config.yaml
experts_per_token: 3
normalize_top_k: true
routed_scale: 1.0
groups_per_token: 4
init_std_router: 0.0182
seq_len: 256
dataset: "wikipedia_en"
Below are experts of layer 4 (counted from 0) of a mixture-of-experts language model. Rows are named router (the router's row for the expert), gate (a neuron's input weights, with its number), up (a neuron's input weights, with its number), down (a neuron's output weights, with its number) and show model dimensions 64-95. Each number is 500 + 40 x the weight over its row's rms, rounded and kept within 0 to 999. Numbers have three digits each.
Before each expert's rows: a language model's description of what the expert responds to. This comes from a sample of Wikipedia text that the model never trained on.

# expert 18
Description: Words about scoring, reaching and play in sports and results text, such as points, make, reach, defeat, at, against.
router:486569481597593451481470471531513551403500503503538420442491528469503516464469471482514506459569
gate0:548433522489494480536461552552471526461537516510557441517554599475482417494525477494483509554469
up0:494484459496514507461512488577456457487439523471500491564500481492462421482523466498401491489507
down0:523485516493535578451517378437484551493543485522543523462472473423500485546401557462489518496489
gate1:454520458517404433463521529530470463411515514492465411423549490485498537415408495508550481491460
up1:486502480543472496503511483463514499456521538581504420491530488503529616472480485565515507567475
down1:575437455490453526520486504493541491478462486550443522521551454478541517528521502463472453503497
gate2:538463506517505489500445466579528449507518516467502510586450468435478501499573508457521537508459
up2:456536489479500514495474531501534579446421509523482555469498550501563438501470539464564530489504
down2:433471531529531515471487469432514473456558501474479497528493508599476514501516565513524474467441
gate3:483502426509536472506592503500514489517513473471504492404528541493479487533424476477462486534495
up3:517491610492479480494510474522549413531514586545503590463490495563530521498518435541481530480481
down3:444511520487536516493494549537540455487526482471436502523485444513428548505527453442509500531501
gate4:470522467529533489536457522593520434512531513480505484522500462515510567440494484525560545569562
up4:425559461479561502485493516469496528517513503494558521427509477556521453442471553473571482567435
down4:536464533484557489496461450503518452457495498462463464504540499561463554435480396484537444413590
gate5:462489532459460532444475472534469517480547496588518495454485581451484457513408465458514535533566
up5:491552479493529482477577522544483464493561479511502559460515507484478517530512518441496515541477
down5:457475522588485482523495473445490525454530465523540541488441511483521465452502520474490457496458
gate6:513400529486469541512504475480411503442507455512527544577504522478595492521473526534551483416499
up6:435496454412477438491510511489500536545498475513499501514570513503481516470489479549518615507510
down6:522462418507479503452564466584498512533545528482486533492420418551410488548506504481557508477466
gate7:523495497514449534440480515576493460495526525536470451526549492455474457475493414457491497483494
up7:416441442607447485589502563514451495411464470481492521556448508482464550420485505462520516516495
down7:492430546452454478371509510459480446517498496506534484573434543496476503435447560485451507471458
gate8:471527445497509423570551598415482553492538491542441497500464529477501461490491494522543514486497
up8:611527505405489576532491498519444544530531509511506552531461453435451514527545469481534488531515
down8:508509516535501462551458503503492443539533478532444548474479505564455526470496497543517534490491
gate9:492497492467537482436518476515465589468495520492521526545482484473452490534414499482538530533569
up9:452499512461501443484516486531518496427462498491465397447464501500477470510511571527514474587543
down9:532435487502462523501458441477501457518457510447443494473489544447462422492465549494454533469410
gate10:560457592442527528551483504463472457440469572506490525522415473470474501518498509440426506557466
up10:536510556486508524515480519521467474542527504495548550462531565459507457463521488580421491442508
down10:520440547531479545536470426521530557485430528511431506463522407523490478505460430475537505548537
gate11:513519471564498516518496420498593545533513485442498348499529499465471528420447465465541481437571
up11:523558500515467452556490502476536505430471514532427507516478579526494447462473530471498535430440
down11:429469431490522510465572452491432489523486453494480443450509574503443523475534539474487524467491
gate12:497445435471503489499593441508508549503514516531534441498442518459544410497574447493530557489454
up12:499558476496468432492496521498529516499492424469492434571446488491475511466543441499483537540541
down12:513491478439553477502556477435520478452500479481531496511543515515549476473509474478454463480466
gate13:487488436504510464477427466480479541402536494432489503502552522484548506509518507586448479482543
up13:514396491447479480547480509524562501450506443579513443478499492405446524427488522500536438406544
down13:461518538545507498502458560519474483500472482490543518520531494482473507480478448520443492517565
gate14:490493490452489459554506445562475527539464498583542481389516510432451557484480499492530536537498
up14:543539529479444426519512494537441488525457507560509445476543488533499472548473481513516460525544
down14:488494447504489546534443509436428470494479520579456514590562473466525397450574506500522503493537
gate15:464529502542501499505456447504513421441532495527447449453490499425522471424481563541485531444608
up15:494497526529471463533459514472523485476461522491499558517533551440496526531558497459466409465570
down15:498532503528483506592509494532449505497516536542476567488508412486543452509462482465538475513508
gate16:416493515583424439491539488481528532537485579477516427453477433512454568542453494464510527467496
up16:530501516466574464413481534487513475516566480550482493399542469550525531475491477540488467545554
down16:506435518476523572532438496534510495432530519443476461498518478488506498449502503563567547567519
gate17:437536495544461544495550507516466531412522579497447483457508513454473509495491490526478491493468
up17:570544511538472426522495543436491454454501495548509513484500461524510487500508528501465462530566
down17:507514520445481491483540433506510528468582496528519443581501501504499530559522477495519570465504
gate18:462530442532478472543495491552462495444531462479456516536471473489471544480570500500535505568483
up18:544487531576478463545602493488528503486482539557507535452478482443513475562515429451528514509435
down18:520573465454443436472573495518444513491448511500467510488523485565474505427488553530515524500461
gate19:479400499473538527433486508610519517525496508456593424464509440532469468483438526477501518543538
up19:469508502491512475530514451515478488514487524504483461439504403501522492522532482430531526442495
down19:474443502481471536489516498500539495558512496533538562503496512454560528560571474501500491521479
gate20:516484532487485530569521496580441515407496521464451452447560521469536529491558529492456502528501
up20:473485513468556569452464465534457451572498457527489506481555513468485462485454405518535499458486
down20:511509459524468532473471452475458507585517432515481487533526577516476522528502475498496518541458
gate21:525531558484506480471480451519453546487502482483500474490502536484497456436454522512505525520573
up21:559492514451542441499501463475459506461460467567501529534454455460499475501499464464553453598544
down21:495485537480497525443525506543471565433496433462438473556491516502484556526508575446484577509451
gate22:475529505470502566486455478518470508421486535485519434446523466529492477534532431453472543564464
up22:546549542517486504447491535535469531511519508550476501482571507495476508539520433539485472443486
down22:488544531502472530417483507420497398436542492484524491577511543458545489530528502483423551544464
gate23:562528546428467532534449543517565455532403501451507516483438537526478583462432493542441532482482
up23:497463560535539418449510458501538521570463413521523506521526508522510536498459467495483551504530
down23:485527459433449560431489555548480560486492517503467538511576482467515507514480457542495494459591
gate24:521550533563442487432579555485483456449490469458544474582548476482470537514466505489518471490471
up24:515498494539511536575429469539550465453480479471577581532519436444470530553452520604484525481445
down24:474561559489553552512493513493500433546468438443537453512505492503536523460491569462556497521455
gate25:577508490495471425511529513440521478534576538516509444499520495418503492524508442430501526569450
up25:488488529445552495439473486446488503507466527473507484504500523564486498482468507495501498472423
down25:423505392525470520484529514471601478456447539539475528497489496532480521512541444488433484495457
gate26:552397526505542516483495537534595470496511479503495506490555447444534497469476480479475544452486
up26:522511494526465561515504419466444553474527463482526438412465559497450510533414543511536550543531
down26:524548484453463453504479435567550564502578567546518479498466505519467518520494549511441471483481
gate27:452427555466469545513450495512536474433485575550475457489594483513490513493495478510531492482520
up27:472419484476424483498486530550610508486454527489486476506507526490500519467562501436482481493512
down27:457532540519506506479458480462507579489493547465557530539497484453537466443445470458533519473518
gate28:494522472508492458490503593561475529452492561495448412523546534462484501534553493528538550503441
up28:464534508511394514534481521466546572568459596430526552553493464514532525494488536512574481488519
down28:441464437495465469476488519531495500462555515505547496537545506542498428485552521545566477464503
gate29:543504509511493469430504440497484569435469483506546453519530528516532510498492417485436444488496
up29:465548464500610494444527514532493479535497476490482501526501483513458471439434435514513561437500
down29:621569561495503490458480520450469503611465473524449476503510537568389488457563544468509465478469
gate30:518562427517497481597464536522489447472530465516550559502510506516538473587466557476526493504436
up30:525530540410511516474450565519394473540495522546521550519583532545498542520568522460474520442418
down30:497563452586412456462581467488563423491501458521470518566384515475538550526531475493548520591506
gate31:478537530449495485455551441569503547552472465460470442515622445491545539550553478415538533469538
up31:560442517471536449487487524519497571439483528518485418518555487497490547485498488421508482514462
down31:567451564512498507520474452615514537475496492446533482453517493479434512464456506517513453497565
gate32:513520474522498466527495572505497529471461517535518431546522473467620464488550551488508514479440
up32:517485509516505555515426472470528499520538512561521447498480515554544511468501499467507550465523
down32:455491505512483496482520553508515421540503527475522550496511530476482498456514445465526469458501
gate33:493548478531525509548456479538525505430516539528571523467534490471485471609486406496521497503473
up33:530438504554526477584447456544490480504551510450596510454475502486560510486488427488539542525478
down33:435527465513577577430483541495516533530487540565516528508531404440492477504507528482420508486538
gate34:505537498488511566542456504507458537467434485520479415480481575490512500515498464465521459551590
up34:560450527514558419443520442543543481500445503475462555477451488450427500525445475527485542560533
down34:517560438479389552460512543506472458519571457488473525497497456467501422470456573433552554500513
gate35:557527493496526464507450514481527517494516507534558512478503493533503477470484452496519534480509
up35:435477503473516441559555437475500495549550543471495486591483491466467514548495559500482527500466
down35:428483490571476514549468473476405461504562466495490477530530497436503490465483517480394466555499
gate36:453553434408535497487485467513530541496482482475443515474431455504610535539519516547543526520551
up36:495489562479481540547556506500470514504524526557530461582494513515536481428560498480516567517551
down36:506480506543473593497473515477524476491532472486541512507504544494510584443502549410433494535567
gate37:451468489542516446471560550525555489466459574481515456452572539506487513482513529527543542499483
up37:542476490439457393522537479514490474523537458509453554480497536509476488520479477475481533500548
down37:547456453523472498529477474509465524476500545464571507439537538502472480438507551449494444483504
gate38:528495457517506522532455439510473559480552519418487507595470529467453444478470511564474495449514
up38:467516509457510496498430497477547469522482465527537458503511497474513507448470589529539499522481
down38:453468514452529464464462466449536420490482499535523450444501480564561475441518520510508497421504
gate39:549509486420477531523418424570472480528570460477535503487470532445524504474476500545402538463552
up39:452460522515466549528546548537485404425489438577464493448491464457459476398481529465473498514456
down39:496517520428491525458517417484525514543504479535514543526478513533496558540489430537511430536489

# expert 2
Description: Short word pieces like in, on, at, is, ay inside proper names, such as Ger-on-imo, Sard-in-ia, X-in-jiang, Um-ay-yad.
router:449577502602544505529494472526530501478491480519594455511588493534516460493416499527471501487554
gate0:525558456505496510470477462490508441525462537432502474535487502398473492557485458554452492455555
up0:503519484538526447464558480538537515573490457558520536473504533512557494542458510457477528462517
down0:478555450506555473535515501500571470542459433578597455526475480533528622495513503483493516440439
gate1:445464466503508428533550531499505492480497509512521547573502522549555480482508457560479476455494
up1:471482484496525406510442564539488498467512530511468420440523514484545501544451444521403543502487
down1:543532498547533411520558482629529480490454474493582518497551545504519522559504462488532490561413
gate2:522504523544482507510501502484462523455468464493499445533573519517546492479498521519475446540541
up2:524483491545480538510546523494511490452534475498503501493499391524515451535521503463429505422547
down2:465460430468489477479442481486499543539585429540510490478453534524514492533459519603557497442508
gate3:558511463539490493480547476483523432525524459566509507519591503458544475510491502555470521521525
up3:513498436493483526513504486470573446556538543491486513434540490557498516495517474497520413482486
down3:557492488450512558511472516512475487505484502463506514485549450458524508553484498441437486516481
gate4:451549559480509536526556481492421477508503508451485433450457454510504459504546459495471512504529
up4:536516467528568489495527531491571491488486487490488455524562535499580531560528464537444508522544
down4:490502559430539509488496510537436466489513529508485548552519433474480468480483445545568434521552
gate5:518561515510510525533478511532494566546472529480495491530520514527474409466475480436469527482500
up5:545518576512467496512406508435493429563481498466452476425459523492491509533456469488493496505498
down5:530469445499474516515617413521435477477464431493469502544514500459490516527523511491507502438489
gate6:521502566524522565554525434543527518476459539465463365567486566463498507570573531479467482385479
up6:482543489514481455505407516463491477522464442384556561475530511508523503553519506490468472490497
down6:551487456486484529578502508529506481495375510534455423526511460522470571545498445511479550489472
gate7:394489554474559487479513463509511457507533508517500522520504491568534515531457566554474499519446
up7:546496501457572505538559486526447464496408520517501533494498440522483514445520515451418445537487
down7:549526461520448545484534516549568462512492494436535496526516482530434467445480546522528492516488
gate8:465472561541501418455515496535555593456439486495480486546496534532487456499473559497439515526534
up8:522520429490466490441561443539500538513563445533467527509509454495482542530519495530591545493430
down8:481492461568498560517458462458526474462492462471515498450474498466541526427513464497567544530447
gate9:429558544453521528454514445479581470476528418461586425496507455522436540498479540500453503494600
up9:499457510540463472495455567538562532484453511550473503487475499537512449500527479468471507548500
down9:537531501401544439485438439490485499521432520501515532479357517539513446511452530567543470509486
gate10:430449537522527442564551518479568485554527513441523407502505459488435515515440540552443519519509
up10:449592482473444489536492484433453607468491533467562516437512530488498535509452547550513487479507
down10:504439531480562473493466516493471537570534496541555458493539505533561523525500510459450444486450
gate11:504540528482475513476536501483496457521580471487536410569446531500570484473478589499490481502574
up11:440513431570444525500514523510540402400484560490516545479499442499499479535483544467474509499485
down11:525462497530578452510462489450516487517478482486514516579547504442501504548522509547487460470560
gate12:515558526521554447483514582500514527529583498490533513512505526568477474557514491523463466507487
up12:462467550462488474479534484499418506404540450523462572434483480565489494472497506486529491556475
down12:525431563466500557516473525535518475492510486425569513544551541443558489484572460444453469511451
gate13:473487561539443485482504505473490543457492519526485500474496457495491501512432409575488464534473
up13:545498498455533471449562449515472514475493508477517540542471395486444531471516552486553395569552
down13:483419490457532496536436477519538472386531534496570467426477505518526473504548461456528551413525
gate14:507501525551561523520531509545515446503489495520486508522577530460542468486478466539481588496541
up14:542501515498526554444498479496538514459483530443538514543463504518588461516484500511507476529507
down14:493532517458476526573458373535500506508489455513506571472481417426435489523480472486534543513552
gate15:440442504491520461494479567491492553487555505555502600478503560474512492520456498553480474598523
up15:512502500536516456504501524479459497537451552472450496485494520486453547541512504628427512515569
down15:550480461523489408475517427527395495483490517479529473463526467475444523532547496500519529501552
gate16:514508482537548532491440511488492528462532467575522470476512448493490537533430497423553521508515
up16:516500460554488577500434464560562520508483508460516488533487525528376539428483527560485510521460
down16:525493488458477551462462414537546473511519482407487422544412527498533475504534500553454506473550
gate17:458526471525553482452557446526479455513480480499497501433496464453479521463565473457474454485564
up17:437487453497480530492497481546458508408508530461483498463516428580483430446468461503420512527495
down17:545518461547476512504460505465554442465460454479546521538485565479455587504549497450532506497485
gate18:494519483573463510488467436534577475469481491568499511384500525530474524554469527566514526445534
up18:511466498462484513522539505451467433540507473545437473535496566479516532524525508501496559489566
down18:526481534544519508526488485556584549473488522414506444447525560499558449487519478462492458479526
gate19:481511552428455496433453425493502498514595580446509554605533513463464561489501522499490451501518
up19:477458438566463463498472470464463475454479524391537443535553493538455509488480467472490503415507
down19:463492464534489475509559483452560521478540487532498565543418472444504494528434483528512502483544
gate20:445520479530538455579463472459514516483573540512465540532503517525463421426509441469509492498504
up20:561485523479514498422491427480498565508431554491524517494588446539472491494517512420474509533506
down20:544440480535507421458544517436507474470491566459449496488511453557446542456542511495560432458549
gate21:480504476504580431550488472550490449492523522439516536571500480513458501514529481483514539556473
up21:470508528529498487512487430517518510471530509538541405469509478548523534584518477498462455527510
down21:535554510553531491590481550550566526450493507500551528481398548528480548497442464465500490486531
gate22:496532455572521489482573553504494527464504521519472492528444503505544522515521464503466428554494
up22:499510505532431468552461519500455500484488547584448500539574484543482583510525479503558466544524
down22:514417522475438448535527501553474564549504509541430462547527541525507534458466508467416563517517
gate23:419543507526526427519565499444493549510585424515526470484489480554522475540578498530567464496487
up23:543524522475453518534484459553475534519438521453440430486480566494503431503597598480495471439551
down23:472566517474545484550481490531485504534516462528542526494531497547575469443496522552514513472495
gate24:517546507536438504523435470513553541471484421532523542530505478436435469507508538516526545461515
up24:474490460480515462556501603551436540465520443460454489481449527478502475457545466442560583479525
down24:431483452585499473544499550516477486524475469584512499477554411470491451474520497528467478565450
gate25:448500474489456494561554478529459477462533545542556520473518500543471547538458454506439504410556
up25:532500455510486494442480572491529468479502482458450517536491541446491525468506522512550522541463
down25:506544502519489464512512481550494495483519508470448519494507484497585464516400473512489493515488
gate26:468475486501509510459489508507517507486446487506481485497448459474505452480490480486490445539536
up26:487468582469489510485508548543512411499478523465496446509457504506517510528491497456462477474493
down26:535519473534561488523481462486503479434453422451541479534447514550529489529532572450488490578496
gate27:473566461482478501478533444496475433521532493527536473475496413485509514493536449471535530524474
up27:444500477587489495494535452477540469521557514570492508442522511410475540457519465555511540519477
down27:502440473518565480438531465465500470487474542558501462465459480467526532519471509504484478519496
gate28:523503415538547503524516516501545540536482494517622465511516496444442527517518411508436451489490
up28:394537472521529412534528461461530518521502503434550528479537520481521508528543542497506503481539
down28:538512477522453575506571528471542575490494527483468454479437428487428534430420569552527480462539
gate29:429624500568530527496530566581523508491451500486557403498514457545516500526467490511491479480460
up29:427556486473488446563552534470498467507485574486456458526506495592497457487434509469548484564471
down29:556524495517486510497467554550520611509543477433465482494496536448408509500472504496449515550459
gate30:529588537505479531504449492481495445537477506516470527510489466462537553519512534531480491535488
up30:528438459500505491456537501585503537487454458524492464547458548482492468523535529522495509491456
down30:499512466556495416452500545462447487432523626449531540531500545535492498500521497432439455499518
gate31:401505540471556518461541521541537517459538485519516468431439487519469543563539481471466445449548
up31:527469517536475499571524520516483521535473523467549513540482522425527466521434520535499468584551
down31:485521473516522568523455484487507500562535496489467513575499460465404493572455485464556504548419
gate32:491524501544496382384461507501550463544539575483566545475488575474549437508447480531509425492504
up32:458488478472524431449458536527563527482480492461457570535428526565562468461512567472530424458466
down32:526450566542550452521496484553491541569497508514474492484574543511566499498549498451453444401522
gate33:538516571536498545493458430537490494479522477590535405495503512482526520529546514515499432487517
up33:565507461514540476537524456569509477479508513466444491478496459576475477513457508473546546542561
down33:449439490489512530401478515510466496497538504495502502479515543518504512535440554519515531445487
gate34:458535522557513540589479524558565478515450462465540459557552505527486519495491466485500475484534
up34:505426454490511497435416502447433520526560425489499538526463466556506464495488464510516483459449
down34:486470485546531556494545515440500477509474459513501480475477401551397455526532538538543503457573
gate35:495528492509502484487579531501505555416467489487491477515406562530538489562485458533507446460446
up35:547454468512544477467597516524518545479538515407505534558452484472552453470537562485503516478427
down35:496545453519445454507489503496491504510417447502492555506537555456494483503566444471494616562507
gate36:610443522402559519486468516465454528458494566487458477487399539537538502457501453501561436531497
up36:558556496577504541505527518485510476471505518458514490453465426548506502445434532543506473514468
down36:562562506519495562515421457388566494470538522442518573504543554496548467499470533493514470480466
gate37:462559495448519494506453482531556529531520540440557516499474525462507456523504486513539510488517
up37:540463544545536544530536522551511503469424456498578520499497464467510508507490509600407494491454
down37:474528521527484521510412513522506432569492491472504511573519527551531516493540503514523490478500
gate38:490524527536489434547447521494534497499534508479527460577579516507506440498480402542535528526465
up38:513487488553481487576548508461458564447500500487557465495493552489462588548440481496584500519521
down38:517544455500540589494547451565446450530542417544495505518523575461494495582490471462509541542476
gate39:446488504439522511519471458520443520500472516444489481456494508432420510494458596510504452449593
up39:515506544492528484502565547459510430485501531494530514525485504527523508523470494488518451478484
down39:435497465434444521530571465549491557423545499452543543536493522489536413532484477534541528480356

# expert 0
Description: Middle stem pieces of multi-piece Latinate words after prefixes like con-, ex-, acc-, such as Comm-and-ers, disc, affili-ated, develop.
router:489508475427452479494488469547534551441435475485540417451544494480487527418568412514502512505526
gate0:535464465480529472511551507520552479512475513512498489486531536531438448458557568502524519513509
up0:490472512504493458458485529539444577506590517472486511467476505512484462525511514466490516494475
down0:510503442445489509526469493490612460515446505540448456477513494516473534488534499507462512513494
gate1:503495450519501513456514553541565523471451452474535419465449476532525450444531460493536536479471
up1:507499521547470518499458448472506533487458543460495503607476528527462550485456543499449529478527
down1:483514478460459463441497536480487564567428499554506442518479517514472516518486513478517497476494
gate2:522515556585482494480534570495493507428550407484509479506498503550486503413554433565511446495517
up2:446458491487451561494461544527486492562494592495468516508582523526465548476471534494536467500556
down2:465531567476544514518477492452517548523517493444561470435555445568451475501576500524551524481527
gate3:463516493505510499520451461442536551482502478474510466419524458546501472501551459489456444517509
up3:478536464489541485528514463449482475510519529540555433576469500552532481540530544497593575471506
down3:494564549504479521464565540477508477488544520541499490485580475486480530531491513568542569500493
gate4:493524529506514468469509508560505517470483513497535552457505474487556535496525457513538501436542
up4:460502511443524522515404500550539527425483521455506530464426556541481490479517525477525454473570
down4:490517492473484535509504510398495511488587545538476535530538483510539513493538506541493446506453
gate5:507437559529480544487397473501465587486477519502571509529425443492519549477526460533519462532492
up5:465515519596526537500525554479529505603468469521509508495460461571525440542538483481565455496484
down5:506479503452556536491460486467477473530396558522542474473497478522514564536465523488464481427494
gate6:542447452540480516471496448476482503515546435457522485526539516434514502453572537469461494550573
up6:493525486555512495493538409513461478511531469460556490544496535532508458570477468509455513555551
down6:489466529515504554463529562521487484483468480488503517569479472535562524586587515478475567547492
gate7:457558502472440526548493530500411489427464491511427438508541523494446486465495428525442497607515
up7:469479528452501419394485496474504553565498543479501586498449473533519520487506445529595497482437
down7:452585490514431460519570439468522489544556486497478480479473515533437487483471519493554369488522
gate8:534506393481511470544453464569496474488476491548470463484469444505492517446466499538439498506494
up8:561490539525555514530547544381471454497541535442460549530502442431514507560455523524528487488480
down8:431478423547451603525477490485548479537463470436521499519536502536555573505477464580438517490466
gate9:504506508458522455490497533489544574442523520465575498445503467522516472472547481470454455459519
up9:544524568473535553596399466507544519484479553475471434488537424457517513451485501494497475446467
down9:510503509495452435556515530520477496466593588512477482538554519533459479514479541457523521533553
gate10:444537496526431498520511533504585561498496552469529551459493488469518501483525463538371460463530
up10:537552527547485491510465577456513524500599538449515519483475558522507486469486494490549446454533
down10:517407464552514420486546519415481479527610523523551520442494508494539557549489498464474483492553
gate11:519533526487504545607498452532529480483501513388522532462476503510445534509509442519513518464533
up11:523507439602498478494457471567536468475484428560442562480506503549454504552476523526505556493513
down11:568451470484525460597499479565465457488474472511539499488464523534422487537585467494504535549489
gate12:457576502458494489563528461532499540486477473575534427511500482456609541502517490489471516474460
up12:486438498519476454462469505472484457446577502548515464510488513447474538495505490516586552544603
down12:499553492437499533516475496452509535482506560497450513538566558400523421543477494506535502441499
gate13:514564521492445481537509506542496443351465462465493493429501431458558475530522461414530470462441
up13:448462428472547503516527608502498485503567506545452470487434448447517575462448501532516484456507
down13:568518435463539503579511432471477477488476453540479547547492531539456559451554499545522515507478
gate14:464435504505481460478451542506569439440461536532497485504544539463543556515534418520523451510503
up14:499548462479471472455492537513501476470484488527501509502448450481519525547492536448483476536502
down14:420408523539542522534419497466532515441510479538562445462506489423462396492532502472529483520562
gate15:481475514483463478456545479531540523479479494528498540501463500555549500551467476527548490563557
up15:600483539525518506492448491526497494542481478546528515483539511480459555505523471534364551486499
down15:453527525485488541457471496519526492445494524565518535479530453527538487483434513468545455477467
gate16:459544519411500491562432452543569465514483491491417471508520436500527482486541441549470451512469
up16:533529546493502516542570439531431485448516514500502507516477507507538492526523475484518462475505
down16:538471489516495492475469507479487523526432536481530523465509518450487455497532542508517502549451
gate17:482521570510531497473508498561525475534461500506580531567458437548560520469479496494571417495459
up17:542476488509454503431477531492515493493533528520534495441524496483545485540484509513476507550518
down17:485476421603513483486556589476475489463449515513467483404464469537444450446504479561490476472455
gate18:490485490500515454481555515506526510543521499427474533402512523547437546414520521532469429534541
up18:467549543528507526482511495426467509569535500478489528486426534528490489529565531539563490513453
down18:491498532437515558532462460492493483498451544424487501485503469554528446447504453450444521520506
gate19:457443476413526445521467485500573551498509464540447448458475454548551504440452402454471530473559
up19:544545527538453467575499501527509473534463529461485474440448518474395478468533500545469468462500
down19:521459463538508476502540527538549512497479493580464506495439545509522445498425440444496498519481
gate20:517468486451504575489449541534530505459455496482447465474419548461528493479460436566520502490528
up20:478454532481475516467520463442489424452494543511558507460526445534588496525467581457543494491489
down20:516477589481457462521551526496522480525489578585476488501544552473507499488442517482491500458488
gate21:480485560552496504485482524548581555465485460428548475538534512546468476443532402588542534517512
up21:491516630538482421520488530505474584477488460455476495545557452508525511516530503490518541444541
down21:553487502527495574491472548555590479516534472459497421402507483484511508514524461483507477500543
gate22:425567457513540494467509451510536454490528519429480497532551464488458579580521418502523428540524
up22:516529461464471430497495440476510464464503534528492481584405459529452507530580536480560447521517
down22:494530500483411506455486516553509498538398484461602520504531498535516516511490488495535510484510
gate23:460486437392503464528510532461476511491500537496494456483488436483529529467483402486516544427474
up23:488435501426514490449526540525503489478456491551568492471546519491522554471489455427479522472429
down23:581465508489477532527522478517474512458425458503465422545398517502533537516513512576483565488460
gate24:485521468462529523481516486508501392510428479444513471477520414452446520454446400507527478506455
up24:632531504452493514444587443402460459476520483543483533507526520476509535586511560508497429472518
down24:526517472455509503489527462454525483400468487527490435578470443468470535455562539529469460535532
gate25:540516517502574437461457594562472518450476479540535563490459461440510535531523488498500490554503
up25:487479500502518515496464511505558527535482504482531486552575484474436473412489514441469493527508
down25:493529537516564482479467478451528523481433487466501483474474495497549509559478477418497523473473
gate26:477474509504487511514573517493557492478526552458518424506522545508510537528464540532498528438551
up26:571474531503444515579435479473503516457555557411488427455519562514452471532476488586521495550537
down26:502593513518465495507491418532404457510484507505467490542486579454458427548552493473497544561526
gate27:536527539474449443466480485507483599451503469550481398556492510491514479459544480570482482417493
up27:476570548423495477438548502531477526516438481496473546541483552468537504556506484538517545521428
down27:444543529488515528601478431538541528524484477449487504424515521449482489528542524484555510475505
gate28:500502458502473545530571481488453435524491466506460487543532417469502562508494455484528456490533
up28:557572523484503510508511476486562520546491511534520511454535412535477492497517493585576452509512
down28:448490486529506524447557538576491519485453496481476513553504427458561557547419534526469457508514
gate29:518561490472450577552537449482532504518451524544423526411539498461431521466538531543486428463538
up29:493436538392394503501453446509412521485445594529576447451572534491499483479488508485489537526486
down29:517447494484499426439489507420502532555555459510520488477474527548479484554528551489519500442542
gate30:504513495491484492499486549557581461458405450550545412424491530547453470464501496494585573470512
up30:505491549535550494563411555529542445547500452482459500463462443484416563518451486433474472530572
down30:502501551493511495445565490537500418544459535519503614454462480494494509500477467437477470523540
gate31:505511471461525506560506449558568432508525469469439502479492538545490476472467504491462477507539
up31:523548521514460446498463480574513515516529416558487537488524526507458584502456489506539531526450
down31:527461537603484447486447578532518498480466475434550524467547517539472541553441497571520497465564
gate32:441440517450455494522520503522430380471480480413513490592406531491451483525533506520479496551530
up32:500573506504479512530461507484542503515506548506463509493511566417539436504527517543416522573499
down32:495507498526472505467435487531542605434574467550491450454483439505444504457534479488546459483526
gate33:476536499389441525519482595513429495492543527469489450447474591433515475483520444534488463471526
up33:495449519492535485492478523502467520512495450508521432513571473437554416492542497448543488567492
down33:616538586478552507549562507566507492448603537564441510510499509511477496556511522529477490493500
gate34:526500438490567470491453532511493487493396420548502538499509518503527526465480487466480500470513
up34:492458434574491477498542500559546572522491476482514468413527480440529502455503460541450451459548
down34:448550446424518564448546491484514573509533515540596546502531526485434492451523527462526504429506
gate35:444500537541552490562506513569495457535467490586538487426515519504429559471506455455447478454507
up35:577486613435523494508520529474500534483522514518524537414490482415506516559491476505469457527408
down35:456475497548415522512479484528532507424468457498508549582547474473406538442502462448463483538469
gate36:580482474412537492470521502472493564464511532492504457559423570522520501531452497482550518516517
up36:511488521508451488484469511521535499479473466510510479534572513511424507540499501485470569546554
down36:568494537492530491516528485613518447504520476499469562437488492480541523472521518530519473540437
gate37:465480543514489540533474438527500436476518516462477480542534439473484488470538482481489466565471
up37:506478437476549502482520518503549423520555412437539469475491535551534542486549523531512549469513
down37:544494508571577516532497409517428445475527465501486543531515482409457488577522510485411463465460
gate38:505465494528487494485456521583608489402482508479545426518560459461438555520490496489483486551546
up38:442488519491501504500534473542493532547489571461475550508512516544483509539504450496554482465497
down38:510501461508478487582582495486405500488483475510491555485500476442492522498427448484540497566477
gate39:481493427471507488453500463562519479496524467510478533463479453484493490451514456538541470534523
up39:485452468529518502534485479584546555426536441563428524488515420508467545574500532582497441478520
down39:471484463477511500532473528538486456512476478457544440481541470497526533508454491521486484506515